{
  "d_expert": 128,
  "tie_word_embeddings": false,
  "init_std_o": 0.0,
  "z_loss": 0.0001
}
Below are experts of layer 2 (counted from 0) of a mixture-of-experts language model. Rows are named router (the router's row for the expert) and show model dimensions 0-127. Each number is 50 + 10 x the weight over its row's rms, rounded and kept within 0 to 99.
After each expert's rows: "mostly gets" lists some tokens that are sent to it at least half of the time. This comes from a sample of Wikipedia text that the model never trained on.

# expert 24
router:52 52 44 40 40 60 64 59 67 41 51 42 60 59 60 37 60 58 36 54 48 62 58 60 32 58 44 58 34 58 37 40 61 60 57 57 56 65 38 44 60 61 42 61 65 50 54 62 60 61 64 41 62 55 57 52 58 59 51 38 38 40 62 62 61 33 57 36 66 57 36 64 37 54 38 44 48 63 41 59 39 63 39 38 61 57 65 62 40 43 54 55 35 38 39 54 61 63 38 53 61 44 39 58 59 55 41 47 65 55 58 59 42 41 62 40 55 56 36 57 42 61 45 37 51 56 44 43
mostly gets: " German", " French", " English", "ade", " Pro", " Ni"

# expert 41
router:53 52 45 40 40 60 63 59 67 42 51 42 60 59 60 37 60 58 36 54 47 62 58 60 31 59 44 58 34 58 37 40 61 60 57 57 56 65 38 44 60 61 42 61 65 50 54 62 60 61 64 41 62 54 58 51 58 59 51 38 38 40 61 62 61 33 57 36 66 57 36 64 37 54 38 44 48 63 41 59 39 63 39 38 61 57 65 62 40 43 54 55 35 38 39 54 61 62 39 52 61 44 38 59 59 54 41 47 65 55 58 59 41 41 62 40 55 56 36 57 42 61 45 37 51 56 44 44
mostly gets: " left", "serve", " West"

# expert 4
router:52 52 45 40 40 60 64 59 67 42 51 42 60 59 60 37 59 58 36 54 48 62 58 60 31 59 44 58 34 58 38 40 61 60 57 57 56 65 38 44 60 62 42 61 65 50 54 62 60 60 64 41 62 55 58 52 58 59 51 38 38 40 61 62 61 33 57 36 66 57 36 64 37 54 38 44 47 63 41 59 39 63 38 38 61 58 65 62 40 43 54 55 35 38 39 54 61 63 39 53 61 44 39 59 59 54 41 47 65 55 58 59 41 41 62 40 55 56 36 57 42 61 45 36 51 56 44 43
mostly gets: "en", "able", "log", "tri", "posed", " another"

# expert 18
router:52 52 44 40 40 60 64 59 67 41 50 42 60 59 60 37 59 58 36 54 47 62 58 60 31 58 44 58 34 58 38 40 61 60 57 57 56 65 38 44 60 62 42 61 65 50 54 62 60 61 64 41 62 55 58 52 58 59 51 38 38 40 62 62 61 33 57 36 66 57 36 63 37 54 38 44 48 63 41 59 39 63 39 38 61 57 65 62 40 43 54 55 35 38 39 54 61 63 39 53 61 44 38 58 59 54 41 47 65 55 58 59 41 41 62 40 55 56 36 56 42 61 45 36 51 56 44 43
mostly gets: " National", " Ja", " general", " Minister", " m", " Association"

# expert 2
router:53 53 44 40 40 60 64 58 67 41 50 42 60 58 60 37 59 58 36 54 48 61 58 60 31 59 44 58 34 57 37 40 61 60 57 57 56 65 38 44 60 62 42 61 65 50 54 62 60 60 64 41 62 55 57 51 58 59 51 38 38 40 61 63 61 33 57 36 66 57 35 64 37 54 38 45 47 62 41 59 39 64 38 38 61 57 65 62 40 43 54 55 35 38 39 54 61 62 38 53 60 44 39 58 59 54 41 47 65 55 58 59 42 41 62 40 55 56 36 57 42 61 45 36 51 56 44 44
mostly gets: " United", " University", "ence", "all", " College", "field"

# expert 28
router:53 52 44 40 40 60 64 59 67 41 51 42 60 58 60 37 59 58 36 54 48 62 58 60 31 59 44 58 34 57 38 40 61 60 57 57 56 65 38 44 60 62 42 61 65 50 53 61 60 60 64 41 62 55 57 52 58 59 51 38 38 40 62 63 61 33 57 37 66 57 36 63 36 54 38 44 48 63 41 59 39 63 39 38 61 57 65 63 40 43 54 55 35 38 39 54 61 63 39 53 60 44 39 58 60 54 41 47 65 55 58 59 42 41 62 40 55 55 36 57 42 61 45 37 51 56 44 44
mostly gets: " ca", " Com", "vol", " cl", " la", " No"

# expert 9
router:53 53 45 40 39 60 64 58 67 41 50 42 60 58 60 37 60 58 36 54 48 62 58 60 31 59 44 58 34 58 38 40 61 60 58 57 56 65 38 44 60 62 42 61 65 50 54 61 60 60 64 41 62 55 58 52 58 59 51 38 38 40 62 62 61 33 57 36 66 57 36 63 36 54 38 44 47 63 41 59 39 63 39 38 61 57 65 63 40 43 54 55 36 38 39 54 61 63 38 53 61 44 38 58 59 54 41 47 65 55 58 59 41 41 62 40 55 56 36 57 42 61 45 36 51 56 44 43
mostly gets: " Union", "20", "leg", " part", " national", " political"

# expert 16
router:52 52 45 40 40 60 64 59 67 42 50 42 60 59 60 37 59 58 36 54 48 61 58 60 32 59 44 58 34 57 38 40 61 60 57 57 56 65 38 44 60 62 42 61 65 50 54 62 60 61 64 41 62 55 58 52 58 59 51 38 38 40 62 62 61 33 58 37 66 57 36 63 36 54 38 44 48 63 41 59 39 63 38 38 61 57 65 62 40 43 54 55 35 38 39 54 61 63 38 53 60 44 38 59 59 54 41 47 65 55 58 59 41 41 62 40 55 56 36 57 42 61 45 36 51 56 44 43
mostly gets: "row", " building", " version", " information", " development", "struction"

# expert 35
router:53 53 45 40 40 60 64 59 67 41 51 42 60 58 60 37 59 58 36 54 48 62 58 60 31 59 44 58 34 58 37 40 61 60 57 57 56 65 38 44 60 62 42 61 65 50 53 62 60 61 64 41 62 55 57 51 58 59 51 38 38 40 61 62 61 33 57 36 66 57 36 64 37 54 38 44 48 63 41 59 39 63 39 38 61 57 65 63 40 43 54 55 35 38 39 54 61 63 39 53 61 44 38 58 59 54 41 47 65 55 58 59 41 41 62 40 55 55 36 57 42 61 45 37 51 56 44 43
mostly gets: " F", " D", "N", "und", " O", "end"

# expert 22
router:52 52 45 40 40 60 64 59 67 42 51 42 60 59 60 37 59 58 36 54 47 61 58 61 32 58 44 58 34 58 37 40 61 60 57 57 56 65 38 44 60 62 42 61 65 50 54 62 60 60 64 41 62 55 58 51 58 59 51 38 38 40 61 62 61 33 57 36 66 57 36 64 37 54 38 45 47 63 41 59 39 63 38 38 61 58 65 62 40 43 54 55 36 38 39 54 61 63 38 53 61 44 38 58 59 54 41 47 65 55 58 59 41 41 62 40 55 56 36 57 42 61 45 37 51 56 44 44
mostly gets: " High", " high", " wh", " water", " head", " train"

# expert 6
router:53 52 44 40 39 60 64 59 67 41 51 42 60 58 60 37 59 58 36 54 47 62 58 60 31 59 44 58 34 57 37 40 61 60 57 57 56 65 38 44 60 62 42 61 65 50 53 61 60 61 64 41 62 55 58 52 58 59 51 38 38 40 61 62 61 33 57 37 66 57 36 63 36 54 38 44 48 63 41 59 39 63 39 38 61 57 65 63 40 43 54 55 35 38 39 54 61 63 38 53 60 44 38 58 60 55 41 47 65 55 58 59 41 41 62 40 55 56 36 57 42 61 45 37 51 56 44 43
mostly gets: "fer", "ber", " se", "cul"

# expert 12
router:50 58 54 44 62 40 25 38 35 37 53 57 50 62 41 60 56 47 62 60 47 47 54 71 59 46 53 46 39 46 42 65 61 55 53 67 58 45 49 38 58 50 71 32 39 41 61 41 38 29 59 48 54 61 60 51 57 61 56 52 55 50 46 49 53 42 60 52 30 49 56 43 70 61 40 46 53 54 38 42 53 49 35 42 49 50 44 40 46 54 68 71 56 71 40 38 56 40 51 41 54 34 36 61 69 70 41 44 47 48 56 45 63 46 44 47 48 50 42 51 50 62 50 46 36 44 68 34
mostly gets: " of", " His", " very", " long", " much", " Her"

# expert 31
router:52 52 45 40 40 60 64 59 67 42 51 42 60 59 60 37 59 58 36 54 48 62 58 60 31 58 44 58 34 57 37 40 61 60 57 57 56 65 38 44 60 62 42 61 65 50 54 62 60 60 64 41 62 55 58 52 58 59 51 38 38 40 61 62 61 33 57 36 66 57 36 64 37 54 38 44 47 63 41 59 39 63 39 38 61 57 65 62 40 43 54 55 36 38 39 54 61 63 38 53 60 44 38 59 59 55 41 47 65 55 58 59 42 41 62 40 55 55 36 57 42 61 45 36 51 56 44 43
mostly gets: "11", "12", "10", " 27", "07", " 22"

# expert 14
router:52 52 44 40 40 60 64 58 67 41 50 42 60 58 60 37 59 58 36 54 47 62 58 60 31 59 44 58 34 57 37 40 61 60 57 57 56 65 38 44 60 62 42 61 65 50 54 62 60 61 64 41 62 55 57 52 58 59 51 38 38 40 62 62 61 33 57 37 66 57 36 64 36 54 38 44 47 63 41 59 39 63 39 38 61 57 65 62 40 43 54 55 35 38 39 54 61 63 39 53 60 44 38 58 59 54 41 47 65 55 58 59 42 41 62 40 55 55 36 57 42 61 45 36 51 56 44 43
mostly gets: " comp", " Sch", "ß", " Bra", "ting", " Gold"

# expert 36
router:53 52 45 40 40 60 64 59 67 41 51 42 60 58 60 37 59 58 36 54 47 62 58 60 31 58 44 58 34 58 37 40 61 60 57 57 56 66 38 44 60 62 42 61 65 50 54 61 60 61 64 41 62 54 57 52 58 59 51 38 38 40 62 62 61 33 57 36 66 57 36 63 36 54 38 44 47 63 41 59 39 63 39 39 61 57 65 62 40 43 54 55 35 38 39 54 61 63 38 53 61 44 38 58 59 54 41 47 65 55 58 59 41 41 62 40 55 56 36 57 42 61 45 37 51 56 44 43
mostly gets: " Cha", "J", "cho", "With", " Pla"

# expert 5
router:54 55 52 60 52 58 50 57 36 54 57 46 45 39 53 57 54 60 74 51 45 46 53 38 68 54 45 50 66 56 70 50 31 46 57 47 40 39 61 44 31 44 46 54 36 46 46 49 47 51 31 48 39 43 44 57 47 37 53 53 50 51 40 38 34 75 42 61 39 58 59 43 52 58 73 41 40 40 53 53 54 41 61 63 42 38 33 41 57 53 36 45 65 58 56 62 43 42 53 53 44 40 74 43 35 47 51 65 32 59 40 57 47 48 43 47 58 52 74 58 42 36 47 66 35 61 52 49
mostly gets: "==", " \"", "===", " is", " who", " are"

# expert 39
router:52 52 44 40 40 60 64 59 67 41 50 42 60 59 60 37 59 58 36 54 48 62 58 60 31 58 44 58 34 58 37 40 61 60 58 57 55 65 38 44 59 62 42 61 65 50 54 61 60 60 64 41 62 55 57 52 58 59 51 38 38 40 61 62 61 33 57 37 66 57 36 64 37 54 37 44 47 63 41 59 39 63 39 38 61 57 65 63 40 43 54 55 35 38 39 54 61 63 39 53 60 44 38 59 59 55 41 47 65 55 58 59 42 41 62 40 55 56 36 57 42 61 45 36 51 55 44 43
mostly gets: " Cor", "ib", " over", "b", " short", " Ab"

# expert 27
router:53 52 44 40 40 60 64 59 67 41 50 42 60 59 60 37 59 58 36 54 47 62 58 60 31 58 44 58 34 58 37 40 61 60 57 57 56 65 38 44 59 62 42 61 65 50 53 61 60 61 64 41 62 54 57 52 58 59 51 38 38 40 62 62 61 33 58 36 66 57 36 63 36 54 38 45 48 63 41 59 39 63 39 39 61 57 65 62 40 43 54 55 35 38 39 54 61 63 38 53 61 44 39 58 59 54 41 47 65 55 58 59 41 41 62 40 55 56 36 57 43 61 45 37 51 56 44 43
mostly gets: " 2010", " 2015", " 2020", " 2011", " 2025", " 2013"

# expert 26
router:52 52 45 40 40 60 64 59 67 41 51 42 60 59 60 37 59 58 36 54 48 62 58 60 31 59 44 58 34 57 37 40 61 60 57 57 56 65 38 44 59 62 42 61 65 50 54 62 60 60 64 41 62 55 57 52 58 59 51 38 38 40 61 62 61 33 58 36 66 57 36 63 37 54 38 44 48 63 41 59 39 63 38 38 61 58 65 63 40 43 54 55 35 38 39 54 61 63 39 53 60 44 39 58 59 55 41 47 65 55 58 59 42 41 62 40 55 56 36 57 42 61 44 37 51 56 44 43
mostly gets: " In", "pr", "wa", "rom", "ran", "ol"

# expert 40
router:52 52 44 40 40 60 64 59 67 41 50 43 60 59 60 37 59 58 36 54 47 61 58 60 31 58 44 58 34 57 37 40 61 60 57 57 56 65 38 44 59 61 42 61 65 50 54 62 60 60 64 41 62 55 58 51 58 59 51 38 38 40 61 63 61 33 57 36 66 57 35 63 36 54 38 45 48 63 41 59 39 63 39 39 61 57 65 62 40 43 54 55 36 38 39 54 61 63 39 53 61 44 39 59 59 55 41 47 65 55 58 59 42 41 62 40 55 56 36 57 42 60 45 37 51 56 44 44
mostly gets: "ak", "har", " g", "k", " Bel", "K"

# expert 3
router:53 52 44 40 40 60 64 58 67 42 50 42 60 58 60 37 59 58 36 54 48 62 58 60 31 59 44 58 34 57 37 40 61 60 57 57 56 65 38 44 60 62 42 61 65 50 54 61 60 60 64 41 62 55 58 51 58 59 51 38 38 40 62 63 61 33 58 36 66 57 35 64 36 54 38 45 47 63 41 59 39 63 39 38 61 57 65 63 40 43 55 55 35 38 39 54 61 62 39 53 61 44 38 58 59 54 41 47 65 55 58 59 41 41 62 40 55 56 36 57 42 61 45 36 51 56 44 44
mostly gets: "ur", "par", "cc", "vi", " San", "ach"

# expert 0
router:53 52 45 40 40 59 64 59 67 42 51 42 60 58 60 37 59 58 36 54 48 61 58 61 31 59 44 58 34 57 37 40 61 60 57 57 56 65 38 44 60 62 42 61 65 50 54 62 60 60 64 41 62 55 58 52 58 59 51 38 38 40 62 62 61 33 57 36 66 57 36 64 37 54 38 44 47 63 41 59 39 63 38 38 61 58 65 62 40 43 54 55 35 38 39 54 61 63 39 53 61 44 38 58 59 54 41 47 65 55 58 59 41 41 62 40 55 56 36 57 42 61 45 36 51 56 44 43
mostly gets: "est", "udi", "ttle", "range", "le", "a"

# expert 8
router:52 52 45 40 40 60 64 59 67 42 51 42 60 58 60 37 59 58 36 54 48 62 58 60 31 58 44 58 34 58 37 40 61 60 58 57 56 65 38 44 60 62 42 61 65 50 54 61 60 60 64 41 62 55 57 51 58 59 51 38 38 40 61 62 61 33 57 37 66 57 35 63 36 54 38 44 47 63 41 59 39 63 39 39 61 57 65 62 40 42 54 55 35 38 39 54 61 63 39 53 61 44 38 58 59 54 41 47 65 55 58 59 41 41 62 40 55 56 36 57 42 61 45 37 51 56 44 43
mostly gets: "ight", " War", "east", " State", " Ba", "ja"

# expert 13
router:52 52 44 40 40 60 64 59 67 41 51 42 60 59 60 37 59 58 36 54 47 62 58 60 31 59 44 58 34 57 37 40 61 60 57 57 56 65 38 44 60 62 42 61 65 50 54 61 60 61 64 41 62 54 57 52 58 59 51 38 38 40 61 62 61 33 57 36 66 57 36 63 36 54 38 44 48 63 41 59 38 63 39 38 61 57 65 62 40 43 54 55 35 38 39 54 61 63 39 53 61 44 38 58 60 54 41 47 65 55 58 59 41 41 62 40 55 56 36 57 42 61 45 37 51 56 44 43
mostly gets: " Mu", " Je", " Da", " Sh", " to", "\""

# expert 19
router:53 52 44 40 40 60 64 59 67 41 51 42 60 59 60 37 59 58 36 54 48 62 58 60 31 59 44 58 34 58 37 40 61 60 57 57 56 65 38 44 60 62 42 61 65 50 54 62 60 61 64 41 62 55 58 52 58 59 51 38 38 40 61 62 61 33 57 36 66 57 36 64 36 54 38 44 48 63 41 59 39 63 39 38 61 57 65 62 40 43 54 55 35 38 39 54 61 63 39 53 61 45 38 58 59 54 41 47 65 55 58 59 42 41 62 40 55 56 36 57 42 61 45 37 51 56 44 44
mostly gets: " mi", " B", " Ben", " John", " Jack", "gan"

# expert 15
router:52 52 44 40 40 59 64 59 67 41 50 42 60 59 60 37 59 58 36 54 48 62 58 60 32 59 44 58 34 58 37 40 61 60 57 57 56 65 38 44 59 62 43 61 65 50 54 62 60 61 64 41 62 55 58 52 58 59 51 38 38 40 62 63 61 33 57 36 66 57 36 63 37 54 37 45 48 63 41 59 39 63 39 39 61 57 65 62 40 43 54 55 35 38 39 54 61 62 39 52 61 44 39 59 59 54 41 47 65 55 58 59 42 41 62 40 55 56 36 57 43 61 45 37 51 56 44 43
mostly gets: "au", " close", "0,000", " career", " Mont"

# expert 7
router:53 52 45 40 40 60 64 59 67 41 51 42 60 58 60 37 59 58 36 54 48 62 58 60 31 58 44 58 34 58 37 40 61 60 58 57 56 65 38 44 59 62 42 61 65 50 53 61 61 61 64 41 62 55 57 52 58 59 51 38 38 40 62 62 61 33 58 36 66 57 36 63 37 54 38 44 48 63 41 59 39 63 39 38 62 57 65 62 40 43 54 55 35 38 39 54 61 63 39 53 61 44 39 58 60 54 41 47 65 55 58 59 41 41 62 40 55 56 36 57 42 61 45 37 51 56 44 44
mostly gets: "rect", " Mc", "bor", "cy", " El", "gh"

# expert 34
router:52 52 45 40 40 60 64 58 67 41 50 42 60 59 60 37 60 58 36 54 48 62 58 60 32 59 44 58 34 58 38 40 61 60 57 57 56 65 38 44 60 62 43 61 65 50 53 61 60 60 64 41 62 55 58 52 58 59 51 38 38 40 62 62 61 33 57 36 66 57 35 63 36 54 38 45 48 63 41 59 39 63 38 38 61 57 65 62 40 43 54 55 35 38 39 54 61 63 39 53 61 44 39 59 59 55 41 47 65 55 58 59 41 41 62 40 55 56 36 56 42 61 45 37 51 56 44 43
mostly gets: " Har", " Mor", " Val", " change"

# expert 10
router:53 52 44 40 39 60 64 59 67 41 51 42 60 59 60 37 59 58 36 54 47 62 58 60 31 59 44 58 34 58 37 40 61 60 57 57 56 65 38 44 59 62 42 61 65 50 54 62 60 61 64 41 62 55 58 51 58 59 51 38 38 40 61 62 61 33 57 36 66 57 36 64 37 54 38 44 48 63 41 59 39 63 39 39 61 57 65 62 40 43 54 55 35 38 39 54 61 63 39 52 61 44 38 59 59 54 41 47 65 55 58 59 42 41 62 40 55 56 36 57 42 61 45 36 51 56 44 43
mostly gets: "in", "ite", "ner", "int", "00", "fa"

# expert 32
router:52 52 44 40 40 60 64 58 67 42 50 42 60 59 60 37 59 58 36 54 48 62 58 60 31 58 44 58 34 58 37 40 61 60 57 57 56 65 38 44 60 62 43 61 65 50 54 61 60 61 64 41 62 55 58 51 58 59 51 38 38 40 62 63 61 33 57 36 66 57 36 63 37 54 37 44 48 63 42 59 39 63 39 38 61 57 65 63 40 43 54 55 35 38 39 54 61 63 38 53 61 44 38 58 59 54 41 47 65 55 58 59 42 41 62 40 55 56 36 57 42 61 45 36 51 55 44 44
mostly gets: " ex", " so", " dis", " September", " me", " such"

# expert 21
router:52 52 44 40 40 60 64 59 67 41 51 42 60 59 60 37 59 58 36 54 48 62 58 60 31 59 44 58 34 58 37 40 61 60 57 57 56 65 38 44 60 62 42 61 65 49 54 62 60 61 64 41 62 55 57 52 58 59 51 38 38 40 61 62 61 33 57 36 66 57 36 64 37 54 38 44 48 63 41 59 39 63 39 38 61 57 65 62 40 43 54 55 36 38 39 54 61 63 39 53 61 44 39 58 59 54 41 47 65 55 58 59 42 41 62 40 55 56 36 57 42 61 45 37 51 56 44 43
mostly gets: " and", " Go", " Ad", " tradition", "go", "O"